{"n_layer": 12, "d_model": 224, "n_experts": 48, "experts_per_token": 2, "d_expert": 176, "d_shared_expert": 192, "activation": "squared_reglu", "moe_layers": [1, 2, 3, 4, 5, 6, 7, 8, 9, 10, 11], "router_score": "sigmoid", "normalize_top_k": true, "routed_scale": 1.0, "balance_loss": 0.0164, "balance_bias": false, "router_cosine_scale": 10.0, "router_bias": true, "init_std_router": 0.0223, "lr_router": 0.000667, "n_head": 7, "n_kv_head": 1, "head_dim": 32, "vocab_size": 32000, "norm": "rmsnorm", "norm_place": "pre", "norm_eps": 1e-05, "positions": "rope", "rope_base": 10000.0, "rope_fraction": 1.0, "qk_norm": false, "attn_scale": 0.177, "tie_embeddings": true, "parallel_block": false, "init": "uniform", "init_std_qkv": 0.0353, "init_std_o": 0.0, "init_std_up": 0.0353, "init_std_down": 0.0, "optimizer": "adamw", "lr": 0.00114, "lr_mult_qkv": 0.4, "beta1": 0.9, "beta2": 0.98, "lr_head": 0.00678, "warmup_steps": 321, "schedule": "cos", "final_lr_fraction": 0.03, "batch_tokens": [32768, 65536, 98304], "seq_len": 768, "doc_mask": true, "train_tokens": 408100000, "steps": 6840, "dataset": "wikipedia_en"}
Below are experts of layer 8 (counted from 0) of a mixture-of-experts language model. Rows are named router (the router's row for the expert) and show model dimensions 0-223. Each number is 500 + 25 x the weight over its row's rms, rounded and kept within 0 to 999. Numbers have three digits each.
After each expert's rows: a language model's description of what the expert responds to. This comes from a sample of Wikipedia text that the model never trained on.

# expert 24
router:476515499514479493490485502554525534489477541511464467465487493462531471500467529526461429518491516530473456456485483516510526483471478522495484534523536488498484566529539507469493487497518502504505485537527506539469526522494494494513505525483535488506515499506473468492517502518504533519488527506486514499509564497498493518484514479541503463490539500496450491505522459465475519526515505494493425494466459491507483488529508498474477486471535508502463492495480492453460470471497527541476512460521490503453527502503497501503467480501469486507493528477489545525502461502499509488502505505480548468484474475513516493525497467520467453487466437451493484472503531493524502463513
It responds to: Name adjectives

# expert 9
router:497476507504488482477558477531535515474472518474457516459502466497489439488441488515473481530497505537457476523551517500491513482526471492474492523534496491472505495552525524499511543538491522518479498487497466551422479526526485498484476495473507504510464504528460485526521496528477531460503522480477504509520502478475503497453470496512483517508520514510511519532510468470446507482483495531532458483503515509547506476530473513518449511483535526470526501535491532512544491547488495526519530499520508505442501509534491509452521510506481488524523478465520508490491500507509498474496473553477514485486484477495506490519522447481500492474494485473469483470537539509485506474528
It responds to: Mid-word pieces, periods

# expert 3
router:492484524502462499553514488567509498506455512492495495464476534470466465500446507497460470491494526533477474472506504453525513458469471504473469500549547509510516503511516536529506497518465500509496479517518517548435513534507468467518468503491499489531482502537490504503545494529504569486502512496477460499524535493542490539483495533503499503495515474503485493507495529458488509508507455491537464477439512524496496463495529558494455497480518509496483464534472503488507487524494509501505484489510501490446501482505505513521490495522486494528525497487423525463518472508501483486491515543493514476497528481480509523503464445499528506482514439489497496506480476484530508467505
It responds to: Determiner and region words

# expert 6
router:490489498532502448517513511555524475490454543490463488469510520479510472500546471505481516469496468500489471498490508481477512432521485518475447473542458524502497510532543501487497518508453510471525515523535494533463522531510481503459519521490498501506478491514467491505480553525489530508477519416491482550514533503461502552487497514446477517518535493484468492503501489472493539466504474483475523497518551542489510500522498498496474529466525541502510491497506496467528527478488490522503511504525520528480482513509498556505510499465464550523461514507490499472493478533498544514477504530509509469487500483506514504484502456504502502495472504468490457492538497500558537482519
It responds to: First names and months

# expert 15
router:486496526498508500530538505531554483508448548470471504477476481479497474553473468510478470489493508537506484485500521522516521459528508502495466516522558526490533487487548504497501522523454478512476495520526457519471501539486436503468511513517510500518488498546451490552499494538511542485486485519486498498523537480498494508450499545498498490514520497480476526539504477467461539511515505501530458487482482523506479470541472484482451506476539490493494487509493512478508485548497518531517519504494516511436515480520489481470509504519478516520483511477519536475531503481507484484486484539493494472483518457464478490540499479522502522474474451508488508486486564520482521479565
It responds to: Table cells, clause links

# expert 17
router:471502500518454467511541482511530503497483498461482511463486511480488499491530498488464485517511499509521496507495479496477497445531472501475453502518538513499442512503512482496497475519484490538537485530542439557430528547499501489555496476505475519555470484545478493546536502531496522500510544521484520519507532470483462522471476524487484506540504488471522514539506496496453525478510487498510480496485502545533488467523497498482452484504531492509514486524479518508507467486540532508443541496471516502440511505506461514455544515490478470495503500486516503500496498514485531448505460532506528484511509469503490469484511499531490520463481478484459510511527483516521508494538
It responds to: Line breaks, common verbs

# expert 0
router:488500464496533521516486517547553486466446519439511482462563507500503489500459496486489492524492501544465496500511481573521500487494505497495456509511551522496473494485491513508522501501501497505517478533505481505528500513472506494486504529551458498525468490527510473521527543525512495502486520480482524484503510472544537510456496528511500493459545502486491565510489465476500455529471488546517517477533519500510478478521514515511466496488499469529509501514506507462542476547497522505495516471467505495463530508472504452501499531486503548496504506493524527441518537500468496480484495532482502471527515467521477490527507447475559517468486469480496486479548468504491516499532
It responds to: Foreign-name syllables

# expert 45
router:496513523497485523494511470529528510500489530484456557455504469529520482499474489534453486511521507524484513471503466496522530423495499487493452474528531489465488509520544482478521508525486505519511455525500507531491507513516477517485497487496486506500496521509467516531528508536500517493506497511507493516517545516518510515507500497532501445501494517509466561532490518515468465515483476480566477525491494546531482466528464464502488475489557514497493534531509493500499468544509530505482480458506535473485556499512490517529532504515508503507476483499493502498519532509509528511465508497496530532539471468478505543535457439497472493489475462479512481470535535555524522511557
It responds to: Organization and field nouns

# expert 13
router:526485485514499511543534512512524466495499520497483495471456492459472461500502491503492529530539483520429527502482479515472515487507466537524494512492561541473473505513544457491494504533487527508486524538537460489460505547492485481503486489528475495525498474521444504505479512481513529496503509502512563511476491510519514497451519527457509546463502550451471475526533498495449511517504489498520473456480525507515480503514495560497461458471519505482497474535470476485557490510479479497479516519538502501467490471507482492540507528479530502520482509510476528506479498521483492514501498523477549493497495476519496479506504463556479502474483487452484474508506495513542519461536
It responds to: Measurement and infobox fields

# expert 39
router:495499529497437508514524547545511526477436522515495475528476500481492525488479485515456456503486511497495497513540476497522502474493495505486434548539596495494520510556516495526497479531428481500512492519517484497485483512453500473539512527491492505542497515517486484522496529491531547496472537490475473512472547521496517525479473505482468530497510471472491542516519474476480499486507492516524462464469446515546493478533509545503461513469532523475487482505501517498534477530523495529514526499502503504469498468484479554530528515492489513516468506475504516491513508495515516478485509509478542490473527480515512456542514485506499489488498499479474482505517511529499521457520
It responds to: Articles and ordinals

# expert 30
router:501515500474494457499536491529534487490444516477502497457490473480485465498475504530485442478509493527470466494493508509525509461495492505552444535518491491489464504531513500486472525507473506532522463513490457512488536527555505523473479504494481496549481468537510491490542522547520521533493515539482516512479514500546463513494484514492520505488539507476480503525533461477424537520503496510509490500493500513538472443544472494466470503493524570482490509476500499501493536527510475535488523505515522541463503505484490511445533513486491498524499463476488507485511473497511476471502493523482500505549501483470496522528498476516521517465470453480513491503468479540507491479557
It responds to: Coordinating conjunctions

# expert 44
router:456469489518484520531512511475538520445446568469441512463503529514486447538472536547433490514477517549472483489535517508507488496505481486486485502517512507507518509526518515505486504506472511519495477502534483482432490539506512503513491533499518490559503508551456517489528508511522508512481519499501492529466513499540490540460514526492535481500520489490485550551508477514465496480494509477530487454500479523545474455513457527504437481452516503529523503525482486499504491535508484499502487504480490496476536456503494527490500450533500539522472509484501533484504500548478498495496504525472496471473517483493493493518476490487496501503491457478495493501513518524517548485508
It responds to: Headings and suffixes

# expert 34
router:495491481496513513562513480596494529489473559511451507480506554457489523500508525508473465488511493525487469511541505527503498463477487504525466527500552545489495524529509480498469506518481498498508461521515466481479499555503501504510488494505480523529489517523501500532505532490537545523478485518511478555503520476504505540505508527479482499501497510521468510557504499474468490489512470489483481440456518538471478450512493529519490505504527473503517474498496498467517499517485477508494497467507498487481493499501490494521513508516510484506476473508490548497503445520490511470452472489492518491503514447470498537521490442498520481477466482468495466512521481529568523455537
It responds to: Articles

# expert 42
router:503543502510451503521481507518498494495464565491467521462475502486527486500499507476492468488466528526469458537536474515511493463500456516483475473510531487469484546505508513510484510518477500521518478510566473503454510498518483508527523501479454509530475484531489474472494532515500508546466485471494503553501520531479477517454500541511515512497504519490517505477547500483488500506528474519548416455512489482535478453511478495483435471522501515451495490536541480475523530505500496504493520476474488496471505454517497531519488498472489478515468468478492532493518501498504515522472493513505522483531523481532477498534491472502517501471468463472510481485499497505506562464547
It responds to: Countries and nationalities

# expert 10
router:474477508518513469538502468550518494431485512459472488459479492495530492500520522522479535517485518533463481502507488489520505456495483497519506494540545514450496525539511493482492501508502518508502478495504486511471539536532512510507481532498480517561499483511466503513512472524453512488484490531496513466472561458511521489477470526483487511494496466491479540482485477453438527504508475504526447468493486536559490460489524476489465492480473529457476475486491503511471472511498525493502511485456478501491508499525488526499509524536486555520521491466469497547526474516495508470475458539490519493500521467476490500519517456502495532514468508464485455502546522520510522455490
It responds to: Common nouns after articles

# expert 8
router:525491521495499511506499507534496485494452527454475522482501483470509454501490502518460500555498514539478459482507505516533518439508503545510472507535481508482459484475531517515507481516493492510499524494509475552444546491496506513513456522523487514537472469544448481509531523529537482513486519509491526507517537508533479532458510517493514475473503477527463502534537494499488506518537466549548513485517494496557531456500488523520470482460533512485492498511495521478499499516558505547489511498460485500461510442518510570480506492493494551509488515507520542501522495511529486490481502509479525472517521510499513503494502513534512519477481469453475497501537479489531547501512
It responds to: Past-tense verbs

# expert 32
router:526523528493498506519555481554492467476488514493494492455482513482479470502472518518535507476489537537455463516502541503506478432508492486510459509538503519481518483500503477506544497521479511529515485518522482541434485543538496512536501521476486497537473496555476483522512512491522543536475518511531498506512528458530482491476537485507506525482532507513464549507509550477486485485526502490537475453473516485531490458500452566512456523504525528477508505505518505487527467528512479498497507532514495503451517491492487496512512517525480559546486496479458525517515520537515508485507503529507505483526511516510522499515474472502493516490481443453488478516515528500502551492508
It responds to: Initials and symbols

# expert 1
router:510478502536545524524552469529553535497489529447483511457509482496528446501480495533476523475490526508507472510528466548487504500468460479506475512500546518488491465476522528494493532518476509504497491543519470494463491516490496501499459504484473483529472466505493435551514497496513531525517496512513505517490519481500494502468509516468495529483478493474482507545507528468530519490522483511523494483503485503512498459515534521490422467463560539489521467526483527485494474534502489525501467428526509487438491492477491517519496457514474526508502511515518518481482460502491479478514523478488546487537506480514517513506495494492471513520473462492469479501536477509554517474521
It responds to: Name-initial word pieces

# expert 27
router:490491516483475513541555508515501462485469536508460504468476464493467472499491494544494494458496538541500508515499509482525485452520502539536441528514562507488497531508509496504477515482485536532499490518507471531453524481537492520523492511495476528516474488519451498540502518481496498526475547547499486512520542502515470517453512477478538481515486513494495541506516504507465508489503508485463489471475454496527499496497471497506491484518543510494516489495495497498502489528509502534463498479526553535478475502520493552532514543450475552505533514462534517499486519520480465487495550534514514488479483454499556495517474462489485493486467477445517501490508505497491560487511
It responds to: Initial capital letters

# expert 40
router:528474469470480505527517476492508479489490500486472505427489458491519512499460521504482523502519501490474477467500486545522523473496499540525462510503527512482484511492506496508523451514478510492517474510491487547469499521519506508517498499510436509500491519550476462502503462534503524524464509493504531533496507541482508519513435504529474492478517489496523495540519487449471487548522539435518554444467482491506485469481466480491465512469522503496469539511504517477509523518480527520517511489503520504498521514523486513528492522481464519485487486505528487479511454523509520456487527487502527496515516480446520501505465510565474480484480464453509448477511494530560479472531
It responds to: Prefixes and in

# expert 35
router:464525517499500482498524498478531498470467538468469498457504486502517475574446508508466485514503525536474480472538497498508504439517484492493460522510518509463530517521525477494505512510472482524474466541503456507433503521507513486448479505478493517523501524536482476517508516531504515472490495514492549509495544519517506493454491503479516514505473514504472534511497482488447510502502485482524468494491534517533463477518507496510482479471540545484473536491508490470512466522530504518509479496506519481437523493496479522477525516494514497496494517476521521476511503523526451460497519539511506473520526446514493497515477484520488506456484468442474482512514530496560565477544
It responds to: Possessive pronouns

# expert 16
router:490504483487476488532511492529477534491475514493478508500501509491493490505475497514438502502491558519482509493529500494505515456503476505501463503538528503493510492518530449492456486510433496518508480523519466551413517541497510494482498499491458520547503527541456461486520521525514549502499513526510519513504517477516505492501514523520487505512496494493472544517489471510450530500500472511514465482476491492503454437495539528500455530503501501489517489538493494477501489521499517509472488483526487483469492481490497538506527472526472510539503485484487509497502474490494480475529482538508508473488499460475515501548500463507502491472455416458537477505475515531551547459544
It responds to: Articles and determiners

# expert 18
router:501468478523488478516520484509517520503482513492467498429487481487497512500488520535439512516479446540516480492535468522501483446505499505501489511538520515503481496515538479510505507523499488514507473526522488550467504527501490533532492522508476481539451494577500477510533507524515539507491514482491528523502557481524506517472446527490491500499515501460505502523507520452495508507516465514511479478482484497518492444525461507486472487442557554470488529524521489462479501531506510530481502479554532535453502492485513500508502484521471507508465491467527505486539468535484496499503485549522497469487483470480512513513481461538494514488469480441456488505513479506509525468520
It responds to: Foreign and word-start fragments

# expert 11
router:515458539514496516502489501542499490502479471471453519500463540503501503499489516476448517480484508522451485486539493489494499454464493472488493480526458521478477471488494491509496511526497493471487470518512483539491516506539479506493499482519504531524508484548469490482468513508493581534478515514428502518513503478533473500535520513524461512509492502526463486479533472484442524494471523543520490495505502488502457479517499528506420489461501471460484497533498562480486501455464521492547496490506471508512509453508499550488499525515467472490470481513502509482497485484535458502467477500485509474500485483457510483519492493509475506484487502516483505503518447528565497474539
It responds to: Word-final letter pieces

# expert 41
router:496467468510444472505470515491519557504465510511490490497473492479499472500471525485486473530461472553470445492518465517506536473495487480474467533524545482470474506487479517506484520491476499505496496486508455501472509524533500494492491526532498502537515488543454470551525520517518556569472517513487489555541536454527456535495481524531519508464516501478486525541482501475485477475496524511549490554506481515519500478468483513496554494475527493498518478490517500457481498488512472539519491482496483520449505513486466543498489521490502501522513456480484529497516496488490528484483522490509495442499518490519526499496506468502497516499455461493492466476521498489511500442520
It responds to: Participles and -ed suffixes